Experts of a small language model: 11 layers.
Below are experts of layer 7 (counted from 0) of a mixture-of-experts language model. Rows are named up (a neuron's input weights, with its number), down (a neuron's output weights, with its number) and show model dimensions 0-255. Each number is 128 + 24 x the weight over its row's rms, rounded and kept within 0 to 255.
Before each expert's rows: a language model's description of what the expert responds to; "raises" lists some tokens whose logits its average output raises strongly, later layers aside. This comes from a sample of Wikipedia text that the model never trained on.

# expert 27
What it handles: Scientific and Latinate suffixes. Suffix pieces like ian, id, ism, ist, ture, ae inside Latinate or taxonomic words, such as Amphibians, Titanosauridae, metabolism.
raises: "====", "es ", "e ", ": "
up2 [100 143 134 117 114 162 147 127 153 122 115 160 138 127 145  85 158 151 172 124 123 142 127  86 168 140 111 140 130 142 151 110 122 129 140 124 147 111 135 143 115 129 108 140 133 135 150 145 101 122 123 165 152 163 194 139 108 150 115  94 100 109 147 117 121 167 125 116 118 121 133 157 123 159 131  77 135 148 147 125 119  70 162 116 143 121 126 135 111 148 131 116 128 167 128 121  64 161 150 113 109 130 158  70 111 140 150 167 136 151 130 148 119 139  96 169 123 152 123 127 100  96  88 111 144 134  82 146 150  89 138 136  80  88 144 111 108 139 114 121 116 141 121 106 151 166 125 159 108 125 127 123 115 127  89 150 123 111 104 149 111  96 145  90 124 123 138  81 114 155 117 117 154 132 145 105 110 145 127 146 145 140 151 127 150 109 129 136 109 211  90 136 143  98 128 130 142 122 107 119 122 101 110 126 136 117 133 109 155 114 170 223 123 134 101  97  92 104 120 118 107 102 139 189 100 113 164 141  88  95 110 130 116 135 114 168 176 165 116 125 126 109 112 152 147 158 122  74 134 102 133 158 155 129 135 114]
down2 [110 130 154 117 107 117 132 156 124 101 131 117 155 136  85 126 138 173 153 134 128 112 120 116 119 162 107 109 175 151 118 146 139 135 138  94  96 133 161  97 184 126 159 170 143  98 129 110 150 113 155 144 149  87 142 114 158 118  85 101 140 135 120 126 117 145 110 138 114 140 122 141 119 123 135 129 150 138 136 104 111 131 126 130  89 108 117 113 119 121 140 118  99 165 127 115  75 151  70 141 124 171 176  95 117 134 155 103  89 120 129 123 137 156 216 115 161 117 145 148 146 130  83 143 114 101 135 160 164 110 131 135 126 160 159 113 119 159 102 168 100 115 189 112 161 121 139 129 113 137 135  83 126 111 140 103 151 135  74 173 113 126 132 179 123 115 148 132 167 117 130 117 160 133 104 123 152 120 125 118 138 103 130  92  88 142 125 134 180 125 155 121 114 108 131 140 112 170 104 117 102  84 120 140 148 113 116 177 130 104 107 115 124 170 128  84 166 130 148 124 133  57 136 126  93 138 130 126  91 106 137 124 115 127 168  91 135 128 159 156  76 123 134 134 112 135 134 142 115  83 120 100 127 123 129 160]

# expert 9
What it handles: Mid-word suffix pieces. Word-final or mid-word pieces like tion, ity, own, ment, est completing longer words before punctuation, such as breakdown, revolutionaries, Destiny.
raises: "): ", ", ", ": ", ":", "===", "=="
up2 [ 87 143 144 152 170 135 143 151 119 108 114 137 158 151 168 116 130 116 108 132 105 106 183 102 139 147 129 139 126 109 132 142 151 135 126 131 128 150 115 149  82 122 136 117 124 135 141 133 134 149 152 145 124 185  97 101 121 169 134  99 172 128 141  88 124 136  88 134 153 100 113 131 104 171 111 130 172  69 121 102 145 150 138 148 152 137  92 103  91 130 125  98 127 124  99 153 135 145 119 124 123 123 119 156 137  98 129 175 103 116 107 131 102 150 152  96 158  95 122  80 147  91 126 120 112 126 111 106 121 122 203  92  79 150 190 112 135 108 122 127 157  88  93 126 135 125 152 118 116 101  87 152 103 162 142 108 121 150 142 144 131 131 131 131 137 111 121 136 109  99 116 140 107 113  81 153 108 147 141 125 191 126 160  95 162 126 106 122 138 144 128  82 127  91 138  65 136 160 152  93 112  83 108 153 152 152 139 121 124 113 124 176 145 140 156 111 124 121 106 120 143 120 145 154 126 132 167 128 141 147 154 105 135 148 145 112 113 135 123 199 153 116 101 154  83 155 136 110 122  98 139 127 150  92  98 140]
down2 [ 96  99 149 119 160 142  91 140 132 132 159 161 128  96 105 150 130 122 136 138 169 111 132 114 183 165 125  98 100 113 102 118 104 144 116 165 160 141 127 181 111 129  75 123 130 138 143 141 133 134 138 199  82  82 167 163 120 119 157 151 115  90 135 106 134  92 118 112 141 128 128 116 144 160 117 120 104 101 129 163 147 139 142 145 119 161 113 115  99 147 136  83 129 103 111 164  83 131 109 134 132 127 146 100  82 133 156 145 113 146 107 165 124 138 135 147 130 162 103 132 148 100 126 122 104  91  96 109 128 145 145 129 124 121 107  95 150 127 124 139 152 129 129 112 103 151 136 152 141 108  98 163 139 135 155 110 134 119 116 170 163 144 123 125 106 131 133 171 159 152 109 103 147 146  72  92 142 167 121 137 165 110 129 119 134 151 129 133 142 101 137 104 133  74  78 167 124 132 114  98  98 148 105 123 124 105 168 122 113 110 158 130 119 122  78 100  99 145 149 155 133 154 122 122 123 174 117 146 146 129 142 122 181 121 154 111 121  76 139 117 136 128 154  97  96  98 117  86 131 145 179 110  96 188 104 112]

# expert 63
What it handles: Nd/rd word pieces. Pieces ending in d like and, ard, end, ound, ond, ord inside words, such as regarding, Secondary, Amendment, clouds, Award.
raises: "ing ", "ed ", "ing", "s ", ": ", "ed"
up0 [123 111  85 109 123 167 146 160 113 141 172 112 120 104  95 142  90 150 153 112 135 133 178 113 155 154  99 110 165 112 169  87  79 130 131  83  97 128 126 145  85 107 139 144 128  74 131 108 151 123 122 122 124 110 133  88 116 115 113 100 133  80 112 112 132 138  99 135 106 101 171 172 148 122 108 176 103 137  95 136 123  79 152  99 154 112 185 152 162 152 114 125 142 166 134 150  98 159 145 133 111 143  92 144 159 133 116 126 137 110 155 102 146 146 132 173 116 136 154 117 124 127 129 105 152  92 158 113 131 145 139  95 131 161 132 125 107 105 141 163 108 128 140 116 129 149 134 103 117  94 111 130 104 120 125 140 133 152 145 129 137 117 115 140  84 181  85  82 145  93 134 175 153 163 137 114 130 178  90 115 136 141  88  94 119 152  86 142 151 121 106 117 102 177  83 126 116 105 126 128  88 104 106 124 142 133 134 114 132 111 133 123 146 103 137 140 134 148 142 128 139 140 169 119 122  99 134 154 111 165 132 125 156 138 188 107 152 106 148 143  92  75 130 141 145 166 111 155 132 132 130 111 130 149 140 154]
down0 [157 131 160 132 158 105 144 116 145 137 128  93 134 128 161 150 142 143 147 127  90 129 124 113 108 150 114 159 143 118 159 119 134 145 151 157 110 107 130  85 164 129 147 132 138 102 124 121 172 117 175 113 134 111 135 136 123 102 169 134 138 105 171  81 156 134 129  50 144  53 111 114 132 100 140 168 172  82 114 120 102 130  86 148 143 105 134  91 148 105 150 128 136 100 127 143 109 147 128 140 107 144 134 160 125 118 112 151 100 153 150 132 139  93 100 143 127  81 129  93 119 157 128  92 161  97 158  98 105 109 118 175 142  92  84 121 131 188 123 145  70 146  65 101 132 134 126  85 138 148 155 183 108 126 138 135  99 143 141 106  84 120 141 131 118 120 145 119  95 134 112 131 103 103 135 139 144 100 149 169 136 110 183 129 141 137 103 131 131 117 155 129 116  89 118 150 150  79 132 151 105 129 121 115 113 122  83 160 117 146 153 128 116  85 158 172 152 149 125 151 144 112 132 147 130 128  90 122 123 119 133 135 163  88 119 143 151 162 124 155 117 149 133 121 126 119 162 129  95 131 126 131 134 120 134 160]

# expert 44
What it handles: Section headings and paragraph starts. Heading markers == and === after blank lines, paragraph-opening tokens, and prepositions like from, between, during.
raises: "His ", "The ", "There ", "He ", "On ", "In "
up0 [146 157 181 131 167  90 125 139 135  99 148  81 119 124  85 118  97 116 148 106 139 128 144 132 141 140 111 132 116 182 147 116 154 100 140  91 138 153 124 138 122 148 154  90 124  99 118 133 140 139 104 157 161 142 115 180 158 149 112 122 118 115 125 100 121  91 137 116  97 122 183 152 115 127 131 114  89 152  90 111 172 136 133  91 107 174 176 135 111 178 135 153 123 102 104 141 111 149 110 137 158  92 117 128 145 130  87 126 151 146 132 163 150 133 144 122 131 100 111 123 100 131 162 127 114 130 131 155 110 117  99 132 129 153 143  86 104 118  88 145 156 142 119 173  98 166 135 163 128 104 116 135 141 174 130 108 128 123 150 168 100  89 138 105 146  96 137 128 141 110 112 136 141 161 142 104 105 120 133 170 154 116 114 115 122  87 107  53  87 130 106 105 115 132 156 121 157 119  98 111 145 116 179 136 164 126 137  99 148 124 106  74 145 106 136 142 140  81 138 178 137 157 111 116 103 149 169 132 176 131 141 148  99 159 106 139 134 113 134 134  96 112  99 109 130 150 117 135 131  78 150 132  90 137 138 147]
down0 [ 80 110 141 118 196  98 160 123 147 114 121 117 148 132 127 151 149 144 128 147 106  98 170 133 128 101  91 141 121 109  91 137 154 107  85 112  81 128  95 105 111 133 114 137  78 116 114  78 109  87 117 143 134 163 115 159 105 182 174 146 146 169 126 158 145 142 148 154 120 133 100 110 131 153 117  78 103  96 118 127 107 111 121 157 167 128 110 139  98 113  90 129 137 132 182 129 153 103 137 149 147 183 118  90 120 197 163 126 137 122 121 103 124 132 138 148 144 119  99 140 135 127 115 125 103 105 100 124 106 133 137  98 145 108 112 122  91 145 171 144 126 151  97 146 131 101 126  99 138 144 137 102 155 132 101 120 103 173 110 117  88 158 156  90 116 149  78 127 133 136 116 182 148 112 129 151 114  96 128 122 150 165 130  79 145 146 138 135 133 134 144 123 128 136 113  83 115 145 153 133 114 111 160  77 129 139 142 120 166 140  96 135 139 135 116 113 136 128 154 157 125 115 140 142 145 170 110 115 171 144 137 113 105 131 127 126 131 128 173 136 125 133 160 140 154 176 101 120 109 130 138  97 144 133 148  59]

# expert 12
What it handles: Past-tense verb endings. Verb endings and verbs after a subject, mostly past tense in biographies, such as served, married, released, played, founded.
raises: "the ", "their ", "his ", "her ", "its ", "this "
up56 [167 196 118 131 107 120 156 113 133 169  94  92 139 141 117 161 138 139 129 154 140 158  98 153  89 124  86 184 158 105 132 154 171  68 141 141 130 118 173 165  93 130 178 102 100 125 119 115 127 141  95  80 111 132 145 114 162  99  98 151 140 115 113 111  92  85  92  91 135 164 116 192 133 135 128 141 153 133 106 159 122 134 134 138 136  94 120 132 122 139 133 140 114 166 161 107 174 146 102 133 156 137 134 133 123 149 106 123 123  86 143 136  93 141 129 144 128 164 113 138 152 121 166 106 146 122 115 143 107 134 137 147 132 121  96 138  71 123 112 101 159 143 124 123  96 129  70 171  79 114 144  90  74 109 119 114 123 122 141 110  93  98 120 110 143 157 133 141 139 134 130 141 143 163 132 161  82 130 139 143 145 143 118 138 129 118 146 102 126 141 110 101 167 145 118 108 143 130 134  83 138  94  86 146 150 200 159 120 109  97 137 116 107 148 152 126 133 119 134 143 113 155 109 109  88 118 120 103 155 134 161 138 122 140 100  85  94 130 123 131 108 115 110 149 139 130 140 139 111 131 167 132 126 122 127 117]
down56 [120 125 128 136 134 136 104 124 141  97 114 127 119 102  91 115  63 111 111 128 167 164 156 123  95 135 119 128 149 124 128 125 111 131 159 133 155 154 110 128 137 141 109 161 157 121 153 108  79 144 141 156 161  96 115  91 122 162 171  89 143 117 111 160 143 172 110 140 137 108 172 162 123 132 136 189  99 124 133 122 110 139 156 102 120 142 134 121 129 100 114 110 144 176 166 132 176 159 160 129 125 121 181 125 152 117 134 164  92 106 101 103 129 143 124 133 126  82 158 127 124  91 101 123 110  96 134 146 135 161 130 125 131 120 145 121 182 183 120 115 101 116 148 121 128  94 129 144 113 116 139 138 116 103 101 148 122 101  98 127 148 104  85 115 143  90 148 166 118 121  87  94 139 117  94 197  98 161  88  87 135 141 105 147 142 129 163 109 152 173 108 111  89 162 109 168 144 125 154 107 126 151 139 158 104 152  98 121 123  64  98 138 131 118 129 147 111 115  89 124 142 131 102 119 146 123 101 108  83 172 119 135 123 101 137 107 180 122 116 112 118 149 157 139 129 130 115 146 173 129 127 145 129 131 133 107]

# expert 15
What it handles: T-containing word pieces. Pieces containing t inside words, such as t, it, at, port, art, as in painting, built, opportunity, temperature, plus commas.
raises: "abl", "able ", "ell"
up0 [110 162 115 108 118 113 155 125 137 148 127 108 164 154 149  92 167 123 169 112 150 126 166 143  80 159  90  96 124 130 193 102 113 126 152 116 155 132 132 129 117 103  87 155 172 106 127 120 121 128 136 163 124 102 127 160 111 137 176 111 114  76 130 124 147 122 173 108  91 122 124 133 146 140  69 134 123 154 141 203 123 101 154 173  89 189 128  88 125 141  71 127  99  87 126  98 123 122 145  84 100 150 100 128 120 119 120 124  95 147  72 163 120 112 161 130 108 126 140  99 180 119 136 120 136 126 134 134 141 122 115 132 151 128 110 129 153 140 150 112 122 141 144 143 128 174 136  92 125 100 108 108 148 115 105 109  98 142 140 187 137 127 130 149 132 140 116 135 137 113 140 109 111 103 134 105 181 126 155 139 150  92 144  81 148  82 151 125  88 138  92 176 141 132 133 155  96 119  94 108 153 136 151 151 183 119 132 132 145 122 120 138  87 106  96 131 121 121 134 141 112 105 163 117 139 130 125 124 160 127 150 118 122 101  84  99 123 147 114 133 103 135 160 146 152 139 120 126 145  98 119 124 117 140 122 134]
down0 [124 114 116 128 149 157 164 157 134 137 116 138 167 108 175 142 105 112 140 129 142  79 114 112 112 104 128 111 106 158 165 100 135 124 169  96 106  96  86 111 155 134  81 135 173 113 126 125 142 115 124 133 135 100 139 134 179 115 127 148 121 134 183  70 132 109 164 152  91  76 138 110 106 113 151 129  90 139 143 111 137 120 179 154 101 119 114 118 107 127 103 126 115  95 126 103 100 107 102 135  98 142 147 161 134  79 165 143 145 163 144 128 123 143 111  89 177  89 102 146 135 170 131 144 126 119 135 124 147 103  85 114 113 117 128 142 157 138 135 154 117 151 102 109 121 101 106 126 133 151 104 143 111 152 144 132 156 124 140  72 118 156  79 138 136  94 142 125 131 163 128  89 172 163 171 120 108 114  97 156  97 122 172 126 133 134 109 130 113 130 139 125 117 123  96 139 130 184 153 109 113 154 104 108 113 146 116 155 132  98 185 148  98 144 114  93 130 146 110 125 115 144 162 106 164 143 166 168 178 115 134 120  90 133 153 141 152 131  99 128 148 138 103 125 102 114 137 148 124 126  85  95 150 169 117 129]

# expert 52
What it handles: Prepositions, auxiliaries, brackets. Opening parentheses after names, prepositions of, in, on and auxiliaries had, has, was, e.g. "Montreal Expos (2000", "one of these".
raises: "his ", "their ", "also", "using ", "like ", "her "
up1 [ 76 117  65 100 111 150 147 147 132  96 136 137 120 141 138 143 113 161 117 108 144 138 122 174 166 138 132 165  99 143 102 106 117  98 125  79 105  96 137  87 168 116  91 136 152 192 117  99 133 158 158 116 136 199 133 134 120 139  89 149 128 121 100 116 140 154  92 112 127 134  93 125 118 143 117 128 119 165 126  90 151 101 171 151  96 120 118 176 125 149 117 135 138 131 119 144 102 107 109  80 126 145 137 144 157 159 144 141 113 106 150 137 144  88 120 149 105 107 116 153 108 130 123 121 133 119 184 141 102 128 147 154 129 125  95  95 109  96 131 109  99 127 128 102 110 126 144 134 164 105  90 140 133 114 100 116 125 101 146 166 144 174 131 142 112 126 147 143 116  74 122 135  67 134 152 158 153  99 107 163 169 155 111 110 123 174 124 134 112 138 120 136  99 155 166 108 139 132 162 121 179  99 131 106 130 121 157 130 154 134 126 152 160 143  96 115 126 112  95 126 142 129 148 112 128 129 154 161 162 146 177 133 120  98 129 112 118 123 128 150 113 106  90 156 140 162  83 146 159 141 138  92 104 117 102  96]
down1 [103 120 112 117 160 135 112 128 164 178 112 182 129 107 169 129 123 170 126 114 124 127 145 174 172 147 132 165 169 113 123 138  85 115  96  97  75 134 104 135 122 142 121 134 145 138 172 140 132 112 109 114 126 114 109 130 136 119 103 152 123 123 166 168 125 122 139 129 100 128  98  99 117 118 131 146 150 102 122  70 171 118 159 149 155 120 121 145  86 133 140 115 105 116 122 161 102 122 108 157 105 116  75 152 127  77 109 116 166 136 124 149 149  78 111 101 107 139 141 104 146 160 170 139 120 111 133 114 110 154 117 144 142 113 134 136 131 164 105 104 156 121 125 135 155 111 118 107 174 150 144 131 100  84 123 122 132 132 102 174 104 141 125 144 146 156 133 188 163 134 142  99  90 123 110 126 132 166 122 158 141 103 104 130 152 152 127 107 121 177 104  70 146 134  84 108 156 138 154 130 158  90 114 129 134 114 148 137 150 156 110 173 148  72 136 101 131 105 130 121 140 126 144 130 163 116 108 100 111 104  86 158 144 123 112 143 139 140 130 139  92 142 107  80  81 126 145 164 117 102 137  97  90  99 143 145]

# expert 61
What it handles: C-ending word pieces. Mid-word pieces ending in c or p, such as ec, rec, elec, direc, spec, cap, in for-ec-ast, cong-res-sional, offic-ers.
raises: "ture ", "ture", "tiv"
up1 [157 128 154 146 139 142 112 118 149 160  92 113 114 173 147 134  98 103 121 150 149  97 118 141 145 159 123 135 126 100 106 125 143 113 129 121 134 125 150  91  71 149 120 138 125 142 136 120 147  97 122 123 116 140 147 118 175 153 127 108 115 102  93 167 126 105 114 147 154 131 140 140 126 122 122  88 107 132 113 103 110 148  94 146  94  99  98 145  99 138 143 169 136 102  93 106 180 118 109 141  97 152 105 129 172 126 154 117 160 168 152 139 110 137  55  80  98 121 167 170 113 168  91 129 116 130 165 104 105 154 130  89 119 123 153 128 107 124  85 118 157  96 167 148 112 116 127  85 105 124 133 118 116 151 112 131  93 118 152 113 110 178 152 143 109 137 108 153 128 102 139 145 156 159 119 174 127 145 129 103 128 125 128  91 151 115 109 104 142 132  91  88 161 139 134  99 129 116 106  83 145 122 141 172 145 131 139 128 128 193 144 133  84 131 139 175 132 111 126 159 161 100 118 118 101 132 134 128 131 144 170 172 150 163 108 157 142 118 137 133 152  83 122 109  96 150 117 178 154 124  97 146 103  94 143 160]
down1 [ 83 139 144 118 142 126 137 112 132 135 123 110  93 147  99  84 144 115 112 108 141 174 105 147 135 115 170 113 108 129 173 161 143 120 105 149 133 125 156 100 113 100  95 102 152 105  91  97 109 167 177 118 124 141 151 100 105 146  98 167 135 118  97 130 104 109 108 135 122 125  98 115 113 131  94 103 145 139 148 219 134  79 193 179 134 108 141 108 121 150  91  94 118 138 117 131 130 138 131 111 139 124 153 109 148 137 142 112 133 158 120 130 113 138 122 138 117 119 127 178 103 138 126 153 154 124 116 115 117 136  95 126 143  87 144  71 111 153 125 132 124 164 179 128 145 118 117 139 126 171 119 180 120 114 133  89 142 156 143 147 158 134 140 104 150 123  96 124 129  86 124 136 128 119 149  93 126 104 127 147 147 111 128 132 173 133 106 136 110  85 135 135 148 128  98 134 135 145  93 172 119 144 143 146 150  88 122 162 174  89 155 126 123 144 137 122 111  97 134 138 126 176 157 171  81 122 118 155 100 100 154 169 131 185 160 153 139 112 123  70 111 132 145  99 115 102 127 118 125 129  82 125 126 132 130 111]